{"num_hidden_layers": 8, "hidden_size": 160, "n_experts": 96, "experts_per_token": 3, "d_expert": 80, "d_shared_expert": 0, "hidden_act": "swiglu", "moe_layers": [1, 2, 3, 4, 5, 6, 7], "router_score": "sigmoid", "normalize_top_k": false, "routed_scale": 0.667, "balance_loss": 0.0022, "balance_bias": true, "router_cosine_scale": 20.0, "router_bias": true, "init_std_router": 0.0303, "lr_router": 0.0017, "vocab_size": 4096, "norm": "rmsnorm", "norm_eps": 1e-06, "tie_word_embeddings": "early", "optimizer": "cautious_adamw", "learning_rate": 0.00177, "beta1": 0.9, "beta2": 0.98, "max_grad_norm": 0.5, "batch_tokens": 65536, "max_seq_len": 2048, "train_tokens": 255500000, "max_steps": 3899, "dataset": "wikipedia_en"}
Below are experts of layer 4 (counted from 0) of a mixture-of-experts language model. Rows are named gate (a neuron's input weights, with its number), up (a neuron's input weights, with its number) and show model dimensions 40-79. Each number is 128 + 24 x the weight over its row's rms, rounded and kept within 0 to 255.
Before each expert's rows: "mostly gets" lists some tokens that are sent to it at least half of the time; "comes after" lists some tokens at least twice as common just before its tokens as in all text. This comes from a sample of Wikipedia text that the model never trained on. Tokens count by the router's weight.

# expert 10
mostly gets: "|", "born", " |"
comes after: "\n", ")", "0", "3", "%", "4"
gate0 [103  94  83 114 132 135 148 152 132 125 101 144 114 141 164  77 102  96 174 117 129 134  84  93 125 168 140 133  93 157 119 105  89 126 141 129 165 113 120  92]
up0 [112 122 126 129  99  70 121  91 132  98 129 104 125 138 125 118 171 160 130 170 127 125 151 141 141 111 160  93 109  97 138 122 132 143 140 119 113 158 107 116]
gate1 [124 117 102 119 110 163 122 165 125 166 120 162 148 114 171 118 138 128 143 124 132 105  81  73  94 101 154 140 121 109 120  81 131  96 154 140 144 149 133 118]
up1 [128 111 121 127 105 190 185 128 109 137  88 113 120 124 123 148 130 128 118 159 145 133 140 132 151 135 174 131 148  80 143 127  77  99 139 134 122 141 130  95]
gate2 [141 136  97 124 122 185 110 127 110 138 129 126 149  43 126 153 137 126 154 109 145 148 121 145 119  98  97 131 123 124 110 130 115 110 137 123  67 149 136 103]
up2 [141 103 143 141  94 135 113 117 135 131 160  85  91 189 153 130 155 159 103 114 125 172 164 165 142 144 108 166 109 148 157 116 107 124 105 100  86 109 181 164]
gate3 [116 133 126  85 152 161  80 116 109 136 106 124 115 133  53 140 107 123 150 159 104 142 141 113  91 126 137 123 123 124 128 175 130 142 132 128 123  82 132  81]
up3 [126 100 103 164 109  98 166 122 139 105 150 141 114 107 131  85 117 137 129 114 133 139 139 130 172 104 144 172 117 133 158 107 128 126 146 125 106 133 157 171]
gate4 [132 158 125 183 151  94 129 108 134 114 155 138 144 167 123 129 103 153  73 141 142 130 131 172 132 142 114 132 105  85 110 144 134 162 107 159 125 147 100 107]
up4 [112 102 140 125 126 134 124 136 147 133 113 146 128 139 134 173 154 137 133 106 120 130 112  80 127 113 119 121 144 144 155 124 133 178 148 101 161 102 168 152]
gate5 [138 130 111 183 121 146 171 167  99 103 111  84 140 138  97 150 139 126 124 129 149 138 126 142  74 141 119 116 106 129  87 109 113  85 130 209 133 162 110 155]
up5 [160  93 110 103 122 135 123 126 114  83  89 142 139 170 164 160 165 142 116 152 136 130 187 167 143 137 147 106 136 112 113 129 106  95 124  94  92 124 132 127]
gate6 [156 128 197 149 109 141 114 139 175 111 149 137 112 106 117  99 166 114 126  79 109 110 137  91 139  94 100 130 155 160 113 102 164 153 111 179 107 130 155 154]
up6 [152 130 149 164  89 143 114 129 171 100 174  98 144 125 138 146 125 130 117 114 102 109 152 113 164 125 108 125 120 169 118 104 127 136 110 133  77 107 125 131]
gate7 [142  78  99  84 107 159 135  76 102 148 145 157 156 148 123 167  92 112  75 123 129 139 115 172 124 138  97 101 110 124 124 127 143 124  83 148 135 137 145 168]
up7 [171 140 106 123  95 123 140 115 159 115 160 101 121 181 124 127 114 128 148 131 134 141 133 112 187 159 126 184 126 133 151 161  86 127 122 135 130 112 179  71]
gate8 [145 120 134 143 139 120 158 136 130 108 154 114 133  69 103  99 103 127 151 121 115 111 100 138 170 132 171 133 119 112 130  97 123 105 113  95 132  77 115 113]
up8 [120 116 124 120 133 129 113 109 132 112 162 133 103 122 146 126 160 126 129  99 165 137 128 137  75 103 116 120 100 158 128 141 127 173 101 149 106 188 126 136]
gate9 [149 122 140 119 134 185 168 113 153 131 143 117 125 140 102 150 121 149 121 161 162 134 120 141  81 138 152 126 143  83 131 132 165 148 121 123 119  75 116 122]
up9 [193 101 163 111 120 121 112 133 118 136 119 162 109 181 164 130 163 162 137 123 130 137 159 134 157 103 124 140  99 150 185 136  96  47 138 110 142 197 117 129]
gate10 [162 142 162 144 169 144 125 143 141 133 133 167 114 132 124 152 130 115 126 143 108 118  96 170 146 108 123  83 118 136 115 147 134  87 139  64 125 108 100 153]
up10 [113 101 134 119 111 120 102  92 133 112 149  81 108 104 112 102  81 117 116 128 106 108 113  87 119 124 159 115 150 100 123  99  85 113 152 165  95  74 151 131]
gate11 [ 94 136 161  91 139 112 122 112 142 100 132 164 104  91 168 137 132 130 145 161 128 136  85  97 115 126 112 107 170 180 138 140 124 124  95 125  94 117 154 172]
up11 [ 89 141 153 142 172 101 124 189 124 133 109 168 113 172 133 148  99 122 121 141 152 105 120 102 110 156 133  81 102 132  93 144 154 176 164  93 184 147  53 143]
gate12 [167 150 154 172 105 113 131 117 130 123 117 173 120 109 154  84 126 159  98  98 152 133  93 158 119 132  92 134 153 143 109 105 173  98 132  89 128  90 123  88]
up12 [138 113 104  78  95 142  83 119 150 144 148  93 125 138 106 152 106 151  61 121  95 161 136 172 171 109 107 153 128 127 134 176 125 132 135 136 136 122 143 185]
gate13 [170  87 143 119 152 117 158 111 128 114 105 136 128 157 154 128 125 127 109  97 167 130 108 182 123 121 161 132 103 137 101 177 134 149 150 135 153  89  87 161]
up13 [122 110 152 122 128 194 125  71 121 168  95  97 163 112 103 116 113 121 119 137  95 120 130 149 104 132 168 121  96 113 131 104 116 107 128 125 104 156  89 110]
gate14 [115 105 109 131 139 116 114 138 113 158 160 145 139 165  88 138 189 103 112 147 136 133 143 144 123  99 126  93 105 187  74 134 128  77 148 112  84 147 151 179]
up14 [145 109 186 133 116 112  96 158 143 118 123 144 140 129 144 179 133 124 122 164  96 137  92  88 131 165 134 158 131 122 149 124 135 165 150 116 142  94 114 158]
gate15 [113 130 169 143 162 149 114 100 130 140 107 122 107 110 120  93  97 124 141 126 132  95 117 106  97 148 141 144 137 137 125 157 173 178 156 140 150 159 127 121]
up15 [142 138 107 138 107  83 122 132 127 141 131 185 131 162 105 184 112 143 124 103 149  99  96 130 131  85 132 116 128  79 147 133 147 112 123 110 126  87  83 139]
gate16 [152 102 126 136 152 129 138 116 157 123 155 151 151 121 119  94 111 114 159 117 121 159 113 135 128 130 130 183 117 109 155 110 148 125 118  73 151  96 108 144]
up16 [121 124 105 106 130 171  79 135 148  97 133  94 107 116 113 146  98 170 118 137 129 166 160 113 150 124 140 100 104 147 142 125 108 108 107 170 112 170 155 127]
gate17 [166 135 168 141 113  90 122 181 136 115 145 132 165 141 129 129 127 124 130 140 124 133 127 101 133 132 124 135  99 152 116 156 128 153 125 139 132  94 125 146]
up17 [ 86 120 158 118 144 104 125  95 135  92 126  79 110 110 105 127 128 166 130  81 124 150 123 129 158 130 157 136 166  97 139 115 161 131 134 130 179 161 152 115]
gate18 [118 139 146 115 103 153 127 112 166 127 143 139 140 100 109 127 128 169 140 130 115 138 143 154 113  85 126  96 122 109 114 147 102 110 116 109 110 173 110  86]
up18 [128 152 111 108 155  98 163 131 131 140 168 134 141 125 113  92 116 134  94 146 121  89 125 133 134  93 130 181 126 126 126 145 108 143 153 166 112 107 113 102]
gate19 [137 159 139 163 105 134 180 113 130 121 130 159  82 133 146 157 122 105 131 145 159 146  68 152 111 169 102 128 114 110 152 119 126 114  96 114  85 144 157 120]
up19 [ 57 144 135 114 135 110 127 136 109  78 151 127 160 117 106 128 132 136 115  94 120 144 149  92 159  94 150 143 151 181 132 105 142 140 106 105 124  71 167 137]
gate20 [126 137  84 139 137 133 138 184 142 124  66 155 105 148 145 116 114 102 146  97  95 151 128 111 159 140 138 187 144 171 159 124 132 184 118  90 114 158  88 124]
up20 [154 127 141 129 133 126 100 108 138 114 144 119 153 170 123 136 156 165 105 143 144 144 130 132 130 119  96 100 108 131 154 100 116 104 130 163 135 166 146 146]
gate21 [127 102  88 155  93 110 145 135 127 112 135 103 112 109 156 110 106 127 140  92  96 169 158  93 161 152  60 189 128 128 182 106  94 155 135 127 134 110 138 145]
up21 [116 110  79 133  99 150 153 121 140 118  67 113 111 123 105 158 142  81  86 164 124 142 106 107 116 142  81  93 112  98 117 118 133 139 137 147 182 155  83 124]
gate22 [134 130 148 157 138 117 117  90  94 140 162 114 131 139 113 102 122 131 115  77 113 108 110 160 114 161 112 132 143 130 114  92 162 103 154 191 127 116 144 137]
up22 [135 139 101 172 132 119 134 120 135 146 146  97 181  80  94  69 141 128 165 145 104 133 113 141 110 142 104  99 142 119 106 107 157  86 131 118 130 104  82 139]
gate23 [ 98  97 115 141  90 166  89  96 129 165 136 132 143 122 178 130 126 158 124 115  98 139  96 136 149 168 132 133 144 165 137 119 155 102 161 137 157 161 144 117]
up23 [ 77 146 156 145 126 108 138 162 116 157 136 124 129 146 131 123  91 167 152 133 130 148 107  93 109 105 101 135 139 125 112 111 138 130  93 168 173 128 138 153]
gate24 [161  99  86  89 106 166 161 136 120 115 174 136 124  99 118 154 136 135 128 106 121 148 133 138 118 135 131  91 102 107 157  88 112 130 138 153 133 117 153 143]
up24 [177  81 116 132 113  86  79 109  99 139 120 139 132 145 150 113 109 143  97 104 102 143 126 123 147 112 137  90 129 104  81 125 148  96 138 123 114  47 107 190]
gate25 [111 117 115 104 131 116 125 130 108 140 135 118 142 140  91 111 139 154 144  69 153 109 166 135 125 122 164 139 132 132 167 109 135 139 151 162 117 118 145 174]
up25 [121 107 100 129 171 113 105 125 131 135 100 158 138 132 118 149  89 140 151 136 115 139 128 152 128  86 143 126 135 140 102 150 214 118 151 124 149  90 111 146]

# expert 94
mostly gets: "See", " arr", " —;", "Personal", " sett", " beg"
comes after: "\n", "==", "″", " —;", "°", " also"
gate0 [118  95 151 100 108 100 130 113 122 112 138 144 109 157  99 159 147 114 107 132 118  80 156 130 145 115 147 135 123  99 110 144 133 181  89 140 148 125 128 121]
up0 [149  87 122 171  82  72 113 153 153 179 130 126  49  90 135 155 129 139 136 170 131  63 135 178  92 135 113 144 134 127 129 153 122 100 110 129 148 107 126 128]
gate1 [150  96 128 144 123 119 138 124 166 118 140 152 178 123 122 139  69 122 151 108 138 108 141 132 120 163 191 150  97 148  93 110 111 156 173 147 113 130 116 133]
up1 [162 141 147 132 156 107 110 145 139 120  91 161 123 159 137 124 145 161 139 156 117 178 141 120 140 102 131  86  80 106 123 148 161 135 117  95 125 176 119 135]
gate2 [119 167 133 138 178 102 118  86 135 141 148  98 103  74 131 115 162 149 133 104 128 124  89 180 103  77 121 135 124 136 146 128  88  93 109 118 108 147 144 168]
up2 [143 109  98 126  91  93 127 134 120 137 125 131 130 145 112 149 124 100  94  99 137 120 141 114 150 103 133 155 144 143 104 104 108 131 106  62 119 101 152 129]
gate3 [147 171 142 121 107 122 121 123 111 134 160 108 107  78 165 123 157 132  79 155 167 103 169 122 129 128 168 137 139 154 144 153 181  92 129 145 132  79 183 150]
up3 [119 117 113 103 120 100 151  86 120 121 154 186 123 160 145 141 147 170 103  84 115 113 147 118  89 128 110 159 121 171 165 163 139 112 141  91 128 114 144 101]
gate4 [144 144 145 113 111 167 142 147 100 115 135 150 136 131 111 153 116 127 144 173 120  95 165 118 140 165 141 155 133 134 152 110 112 155 125 131 117  88 133  90]
up4 [145 128 116 130 107 137 125 142 134 108 134 146 122 145 143  85 124 136 131 144 139 109 150 140 121  91 144 113  91  74 114 113 111 109 124 143 150 152 136 117]
gate5 [123 111 141  84 105 103 114 103  68 142 137 100  88 124 143 148 130 138  99 141 170 166 180 104 119  75 114 130 110 143 124 139 133 120 146  79 139 137 147 147]
up5 [157 120 122 144 139  75 107 129 128 147 127 140  86 123 175 126 122 140 107 115 124 122 141 107 142 115 119 115 120  99 109 125 152 155 120 140 161 125 110 142]
gate6 [147 123 118 138 142 118 138 110 122 164 142 133 126 158 137 126 158 107  98 152 154 120 142 166 119 173 124 129 130 138 116 116 132 132 179 181 155 115 109 136]
up6 [105 147 111 111 145 173 149 128 125 151  99 152  84 136 140 189 154 134  75 149 174 126 176  91 116 104 140 147 136 104 118 102 151 171 154 149 139 147 125 105]
gate7 [142 114 134 106 116 101  93 100 157 123 119 176 161 129 102 132 135 157 113 140 152 152 153 143 124  91 135  74 116 123  85  79 136 153 100 108 147 151 138  64]
up7 [166 109 101 100 118  61 114 124 112 171 126 163 171 100  77 150 118 155 100 159 106 106 140 154 110  78 149 115 125 132  89 140 152 163 146 124 119 106 138 120]
gate8 [117 117 154 133 137 162 125 108  62 119 136 159 106  99 135 143 121  98 161 120 117 133 121 118  87 144 146  91 130 101 146 125 133 166 141 129 146  98 156 161]
up8 [159 115 116 111 134 118 131 123 171 132  46 138 142 123 118 141 153 126 122 135  81 106  72 135 125 122 164 137  89 113 154 120 148 135 146 153 130 148 150 115]
gate9 [106 137 174 115 121 113 182  54 126 116 117 146 136 137 152 131 124 136 116 147 111 125 174 101 140 126 155 147 113 144 163 117 160 170 125 149 123 102 161 117]
up9 [149 142 154 163 125 169 133 142 121 106 144  96 135 124 162  96 140 147 115 154 125 133 184 134 153  85 132 191 143 106 161 118 132 129 134 122 115 152 124 162]
gate10 [115 101 110 132 138 115 157 140 156 134  90 122  99 135 126  98 155 112 141 113 129 129 136 103 142 148 153 117 185 146 110 124 114 127 154 151 123 108 119 140]
up10 [137 134 133  92 129 103 145 128  86 126 109 153 138 128 120 168 108 119 113 120 121 107 166  84  49 133 117 116 144 119  74 133 192 155 130  96 173 140 115 109]
gate11 [123 118 175 113 153 134 117 136 112 132 166 136 146 137 116 147 111 108  89 108 108  98 164 124 134 113 111 122 126 163 111 156 128 122  95 109  82 131 177 176]
up11 [166 122  95 121 100 135 130 107 156 133 144 132 121 129 123 158 122 101  82 115 110 103 125 121 141  97  88  99 148 167 125  98  99 153 127 141 134 165 135 125]
gate12 [136 127 129 129 138 122 140 176 164 138 144 105 117 102 112 120 117 145 123 136 169 164 136 136  83 129 130 126 135 126 123 146 110 138 134 107 157 165 125 110]
up12 [117 107 146  99 157 100 114 140 141 111 112 120 106  89 152  91 127 121 113 130 157 114 130 124 108 147 137 127 120 143 169 124 106 172 138 148 173 176 150 115]
gate13 [125 101 160 150 133 122 119 177 120 102 148 135 122 151 153 138 104 112 160 140 119 140 141 157 145  98 133 159 128 134 139 148 133 127 134 131 143 117 100 104]
up13 [147 169 136 156  76  90  76 108 130 160 104 101 137 126 128 146 170 113  95 114 145 141 131 187 131 148 133 119 141 155 119 127  96 152 129 116 147 153 187 171]
gate14 [ 92 128 135 118 107  85 113 144 119 161 138 142 124 129  84 137  82 145 111 183 137 127 138  85 120 144 179  83 164 120 164 116 129 154 103 156 140 125 137 138]
up14 [153 192 149 132 103  94 123 135 124 146 132 112 128 128 194 131 136 102 110  90 114 157 121 151 145 188 124 152 168 164 121 134 150 102 117 144 127 121 139 134]
gate15 [ 96  96  98 144 100 178 133 123 103 140 131 124 182 141 104  96 133 108  98 158 131 149 144  95 130 131 132 151 122 124 142  88  97 154 116 162 127  88 134 135]
up15 [158 146 123 106 115  84 140 133 115 117 122 140  92 156 137 141 111 122 148 102 118 127 143 155  90 108 103  82 114 113 111 136 132 108 125  88 145 144 101 119]
gate16 [127 116 130 103 120 165  66 118 113 160 145 121 143 125 119 142 121 138 126 139 155 119  94 110  77 127 148 188 154 124 125 123 170 131 111 186 100 121 118 137]
up16 [139 106 119 118 102 177  83 134 101 142 134 109 171 121 101 140  90 142  87  94 115 154 127 103  97  95  87 115 125 149 144 118 132 114 153 162  97 121 116 125]
gate17 [138 145 117  99 117 169 137 111 122 151 131 136  70 142  87 171 141 140 119 161 129 127 178 118 152 154 131  92 123 134 155 101 127  99 106 159 118 156 175 129]
up17 [147 125 141 109 152 121 155  94  84 122 146 120 129 110 120 141 100 164 100 148  95 133 129 123 146 118 158 121 142  93 157  65 122 145 172 109 126 115 143 130]
gate18 [128 130 122 110 127 214 152  76 136 165  83  81 158 117 155  77 134 135 143 144 139 142 122 122 133 143  95 153 160 155  85 175 146 144 152 179 113 102 186 146]
up18 [111 128 160 157 174 133 131 143 124 128 144 116 115 125 128 118 144 153  83 111 132 119 152 126 182 121 118 153 132 146 144  96  63  83 105 146 135 170 151 123]
gate19 [106 159 134 148 132 100 142 111 140 147 151 110 140 119 119 115 117 131 110  77 115 168 116 119 189 127 122 130 108 120 118  98 132  80 103 150 124 131 146 144]
up19 [128 136 126 155 137 112 109 157 121  97  92 182  91 132 185 108 132 130 140 157 151 129 166 131  68 117 140 123 139 116 148 167 108 124 125 132 130 168 143 144]
gate20 [136 141 138 194  68 116 107 109 140 159 103 107 121 138 140 132 122 147 119 126 116 105 108 137 118 106 138 141 125  95 152 135 104 165  87 159  92 202 137 160]
up20 [127 142 159 146 134 141  86 112 111 137  98 108 117 120 177 118 124 116 113 142 102 103 152 146 129 137 169 127  98  81 143 144 108 166 104 104  93 150 136 148]
gate21 [129  98 162  94 140 145  98  76 168  93 108 133 146 144 142 131 101 133  83 115  98 103 103  79 168 143 108 130 127 155 131 148 106 126 107 162 110 107 150 147]
up21 [107 162 120 139  96 102 161 122 155 139  97 114 106 113 111 106 133 135 149 170 136 122  97 126 103 142 112 155 173 137 157  97 121  79 188 138 116 116 118 158]
gate22 [144 107 123 102 119 119 122 133 130  95 129 115 144 121 106 111 107 108 112 115 138 136 106 141 125  80 136 143 133 101  98 135 126 166 105  87  69  83 157 114]
up22 [143 104  89  90 134 132  99 138 131 114 132 110  65 155  83 173 117 112 135 139 137 140 110 150 132 117 135 125 108 107 115 143 134 171 124  82 146 160 191 130]
gate23 [109 123 110 117 113 181 125 117 121 142 175 146 110 114 116 135 149 106 122 149 127  92 135 132 172 123 131 180 127 110 135  59  91 151 146 132 116 141 140 118]
up23 [163 127 136 108 120 140 112 112  99 116 158 130  88 116 123 146 109  89  86 184 122  92 152 138 133  90 170 150 136 104 137 137 158 140 156 135 136 139 156 101]
gate24 [114  91 105 112 115 105 101 109  96 123 147 117 136 112 119 138 143 113 114 115 140 153 137 154 133  94 130 103  94 177 123 134 117 125 127 123 108 106 153 137]
up24 [149 126 106 112 120  96 127 127 115 138 124 127 169 141 140 135  78 173  95 183 148 184 172 123 116 122 113 100 117 106 110 157 101 154 160 116 112 121 132 138]
gate25 [ 87  87 120 100  97 116 113 105 132 123 168 102  73 164 114 110  90 142 137 121 114  80 100 121 163 117 124 112 125 141 115 125  88  90 127 127 130 124 146 136]
up25 [129 162 122 137 136 113 156 127 147 142 103 151 158 106 157 131 148 137 129  95 125 132 195 126 135 123 145 127 119 130 135 125 149 178 100 140 143 138 130 116]

# expert 77
mostly gets: " a", " an", " A", " La", " An", " another"
comes after: " is", " as", " ", " with", " was", ","
gate0 [ 84 120 120 167 123 113  85 134 176 124 153 143  90 105 161  95 133 114 125 105 135 124 137 134 128 151 119 136 131 104 126 149 126 128 116 133 105 118 137 158]
up0 [129 108 161 137 123 122 145 130  96 128 108 112 179 127 118 136 103 131 133 141 119  76 140 122 153 157 161 145 120 150 128 142 148 132 161 111 106 141 122  80]
gate1 [ 81 145  75 164 138 125 138 146 154  95 117  92 128 140 121 127 144 143 137 114 124 114 131 105 115 105 121 124 119 119 121 138  82 140 123 129 150 155  94 124]
up1 [113 139 149 127 125 171 118 145  72 120 150 119 143 114 112 158 153 134 117 168 116 127 131 152 101 136 137 138  96 160 131 104 130 145 139 145 110 106 167 109]
gate2 [162 132  83  86 128  86 143 127 133 138 111 173 123 133 101 161 100 106 155 124 121 154 151 126 113 123 139 157 102 117 111 122 127 155 126 111 128  89  98 132]
up2 [152  72 135 128 134 169 140 176 142 150 120 212 109 131 146  79 114 115 154 152 121 112 116 158 118 116 134 135 116 103 139 128 106 102 121  99 104 110 143 143]
gate3 [124 109 110 104 153 146 146 110 122 108 147 172  80 140 151  99 121 109  78 151 144  95 138  80 107  94 147 104 119 126 124  83 141 138 140 143  90 110 108 139]
up3 [121 116 127 143 112 142 140 100 177 124 174 118 150 152 117  97 148 102 150 113 158 109 104 122 190 123 121 125 135 131 143 101 126 102 170 124 164 122 143 184]
gate4 [ 95 124 137 117 111 169 173 124 155 132 116 125 148 103 174  87 130  88  95  98 141 127 150 127 126 133 114 125 156 150 145 119 126 157 118 129 143 136 115 118]
up4 [109 110 136 120 140 132  95 136 164  87 137 135  87  99  99 145 165 154 113 150 133 122  88 109  99 145  82 152 125 138  84 131  98 155 133 107 105 130 145 127]
gate5 [169 111 155 112 105 140 177 154 124 108  85 136 131 121 135 135 103 119 165 113 108 129 159 117 154 112 112 133 121 168 173 119 133 156  93 149 131 139 103  88]
up5 [144 120  81 107 163 147 123 124 125 126 164 145 141 132  99  92 118 134 143 175 154 124 108 135  98 137 171 144  92  81 111 164 139 116 106 114 104 123 188 130]
gate6 [109 105 151 104 126 141 104 121 113 123 156  83 131 150 189  97 117  94 153 114 135 125 114 112 120 153  99 122 107 124 118 146 138  65 157 142 101 140 165 143]
up6 [ 98 115 122 179 112 131 136 155 186 126 135 120 155 131 101 118  91 137 142 139 132 102 132 161 144 105 107 135 122 165 122  93 114 128 130 114 162 143  98 107]
gate7 [144  92 119 133 103 124 138 160 116 118 162 129 117 124  81 153 132 129 140 111 137 147 117 140 113  92 143 116  49 122 126 101 139 143 151 108  99 132 117 135]
up7 [148 140 131 112 121 106 124 116 147 101 135 134 101 143 100 153 119 144 158 142  94 149 170 154 112 135 137 115  79  99  79 149 128 140 162  73  73  68 158 103]
gate8 [153 135 173 123 111 151 125 179 150  92 130 115 104 125 171  93 134 106 153 136 106 142  99 153 112 118 139 192 143 112 161 121  82 123 131 172 140 129 121 109]
up8 [154 117  81 123 107 166 189 137 118 168 125  78 149 118  88 148 101 143 172 121 182  89 137 153 123 160 129 143 103  93  86 166 141 145 121  87 128 156 110 135]
gate9 [124 172 101 137 112 128 134 135 113  84  82 110  80 140 116 127 137 143  99 117 112 145 133 143 117 124 126 154 172  65 147 163 129 169 164 131  93 107 131 153]
up9 [163 122 131 105 104  67 156  86 142 126 135 121 125 164 128 124  99 111 113 106  79  88 172 107 146 123 103  75 129 115 136  89  67 152 128  91 141 116 143  87]
gate10 [133 124 101 145 110 140 128 149 162 109 138 143 124 126 129  85 132 119 140 105 125 117 126 149 102 142  68 157 141 127 117 106 190 136 144 143  94 153 161  73]
up10 [149  70 156 124 138 132 130 141 112 135 104 105 130 106 137 113 118 118 129 147 155 132 164 137 151 117 125 132  94 122 143 153  66 132 119 158 144 167 135 170]
gate11 [137 101  91 179 170 111 115 126 188 157 144 128 156 107 137 115  87 161 152 104 164 142  97 175 116 132 144 109 128 138 112 157 157 135  99 112 114 121  87 126]
up11 [131 102 133 104 106 157 150 119  93  91 156 128 146 151 109  81 150 116 122 171 115  88 129  98 176 103 110 151 113 121 154  82 114 130  92 112 151 103 178 127]
gate12 [120 134 159 134 155 127 132 103  69 151 120 111 127 136 135 155 125 133  92 135 118 168 155 123  90 156 166 115 138 128 148 119 152 104 132 101 112 144 148 106]
up12 [132 123 116 157 167 108 173 104 125 113 125 166 101  88 118 164 166  96 122 160 149 113 118 147 108 154 127 110 135 162 111 168 136 116 116 139 102 172 114 131]
gate13 [154 122 123 107 158 136 123 131 122 146  94 114 106 178 146 136 118 123 127 135 113 145 200  96 119 135 134 128  95 175 116 125  68 124 125 108  82 133  83 145]
up13 [170 155 122 129 144 117 135 110 114 148 138 115 150 121  87 134 143 157 101 118 137 114  98 160 149 106 108 120 185 144 137  95 165 137 138 112 180 131 138  80]
gate14 [136  92 119 118 103 158 126 117 137 125 120 197 118  96 123 106 145 175 124 152 138  81 138 137 154  91 145 111 110 114 129 120 120 126 129 152 114 128 108  93]
up14 [139 170 123  88 145  96  86 142 145 130 116 111 157 128 150 139 107 107 140 109 133 155 141 128 116 136 125 156  90  99 136 123 101 146 149 136 121 149 155 141]
gate15 [181 180 110 163 106 151 131 110 142 118 153 124 169 133 138 122 131 106 163 118 152 128 109 141 165 104 122 170 131 132 125 119 141 149 112 111 129 130 131 143]
up15 [ 87 146 110 115 126 130 119 137 124 127 144 173 118 119 114 101 134 108 171 125 130 146 160 179 113  92 147 104 151 123 117 126 112 146  71 158  92 120 101 110]
gate16 [152 143 139 174 113 127 118 142 109 128 126 115 124 104 137 138 124  66 103 129 162 150 159 140 171 155 119 126  94 130 130 116 122 116 124 163 148 132 102 126]
up16 [164 124 107 118 105 122 147 104 114 138 140 158  92 130 106 129 116 106  91 147  96 140 175 193 138 116 117 115 129 123 116  96 116 129  91 148 114 140 119  68]
gate17 [116 109 111 139 136  96 127  97 147 133 135 160 124 128 105 159 127 146 134 127 164 122 127  93 135 121 124  80 115  97 127 123 138 127 129 122 162 118 169 129]
up17 [158 130 139 132  66 145 143 124 156  85 137 111 136 132 116 132 125 154 100  91 141 106 129 109 120 114 112 139 145 144 144  91 150 126 120 121 146 157 103  85]
gate18 [106 107 150 154 145  75 111 107 100 164 160 126 143  82 138 127 110  93 131 118 147 138 131 104 103 121 143  96 134 138 149 150 141 121 131 112 138 101 138  97]
up18 [115 166 130  83 146 154 147 124 148 140 145 127 136 109 156 148 123 120 126 129  99 150 176 125  85 124 151 138 166 126 123 152 140 125 160 121 154 128 113 155]
gate19 [154 122 146 109 111  77 141 132 151 110 141 124 134 167 152 166 133 183  89 139 114 118 152 126 147 137  70 126 140 140  50 110 155 121 134 111 131 182 125 105]
up19 [141 148  86 126  91 170 124 131 129 123 107 120 111 102 101 116 135 152 121 135  96 116 149 153 189 135 103 177 166 100 119  92 136 163 124 146 125 150 106  59]
gate20 [133 110 133 106 140 114 138 115 105 115 106 111 165 120 140 134 143 107 128  81 120 115 183 162 160 130 107 133 125  91 127 116 136 183 131 147 117 135 154 134]
up20 [ 91 172 150  97 161 118 100 142 120 132 191 132 146 115  83  96 142 137 153 143 165 155 122 139 125 168 134 150 117 136 122 143 135  77 149 124 149 127 152 126]
gate21 [109  94 140 144 118 136 117 147 120 137  74 101 108 131 156 113 104  83 139 143 111 154  95 174 125 173 135 150  93 121 140 152 121 101 142 128 132 149  89 116]
up21 [121 112 167 157 110  99 155 143 151 120  55 163 154 131 160 118 113 128 147 116 155 158  69 131 116 105 137 144 136 112 116 124 214 167 137 146 136 122 124 196]
gate22 [147 129 109 145  83 121 105 112 151 117 120 117  93 163  98  84 106 128 120 135 131 104 106 131 136 110 126 131  95  91 145 137 176 133 164  76 114 112 145 109]
up22 [123 157 101 142 124  91  90 107 125 153 167 142 156 128 110 133 153 145 171 112 110 128 127 129 136 166 156 118 166 131 120 100 145 137  64 156 112 113 150 143]
gate23 [116 106 139 150 165 133 141 130 164 161 137 128 142  91 162 125 156 101 145 168 148 154 113 128 103 117 125 166 137  95 142 134  88 160 164 144 118 158 126 167]
up23 [121 111 109 136 153 149 133 106  85 155 163 140 158  95 151 124 148 127  97 131 168 125 147 131 126 137 133 132 110 170 138 128 126 104 151 163 131 110 170  84]
gate24 [177 151 132 139 121 155 130 147 118 155 105 175  84 143 168 129 110 167 122 167 133 114 151  84 165 107 146  96 148 121 144 158 131 148 145 137 114 126 165 128]
up24 [106 123 172 115 178 120 142 140 133 123  57  99 127 116 136 145 160 135 131  99 133 137 108 133  89 126 152 128 135 152 140 169 109 133 121 144 160 165 120 187]
gate25 [114 138 146 143 149 135 143 117  93 104 132 139 146  93 126 185 162 118 144 141 125 109 151 142  93 107 157 130 159 146 134 101  99 181 118 106 115 101 122 127]
up25 [119 163 125 143 122 131 112 125 161 125 152 110 132 109 129 138 129  91  95 153 158 144 104 135 124 110  79 156 160 113  99 145 142  53 141 114 179 149 120 134]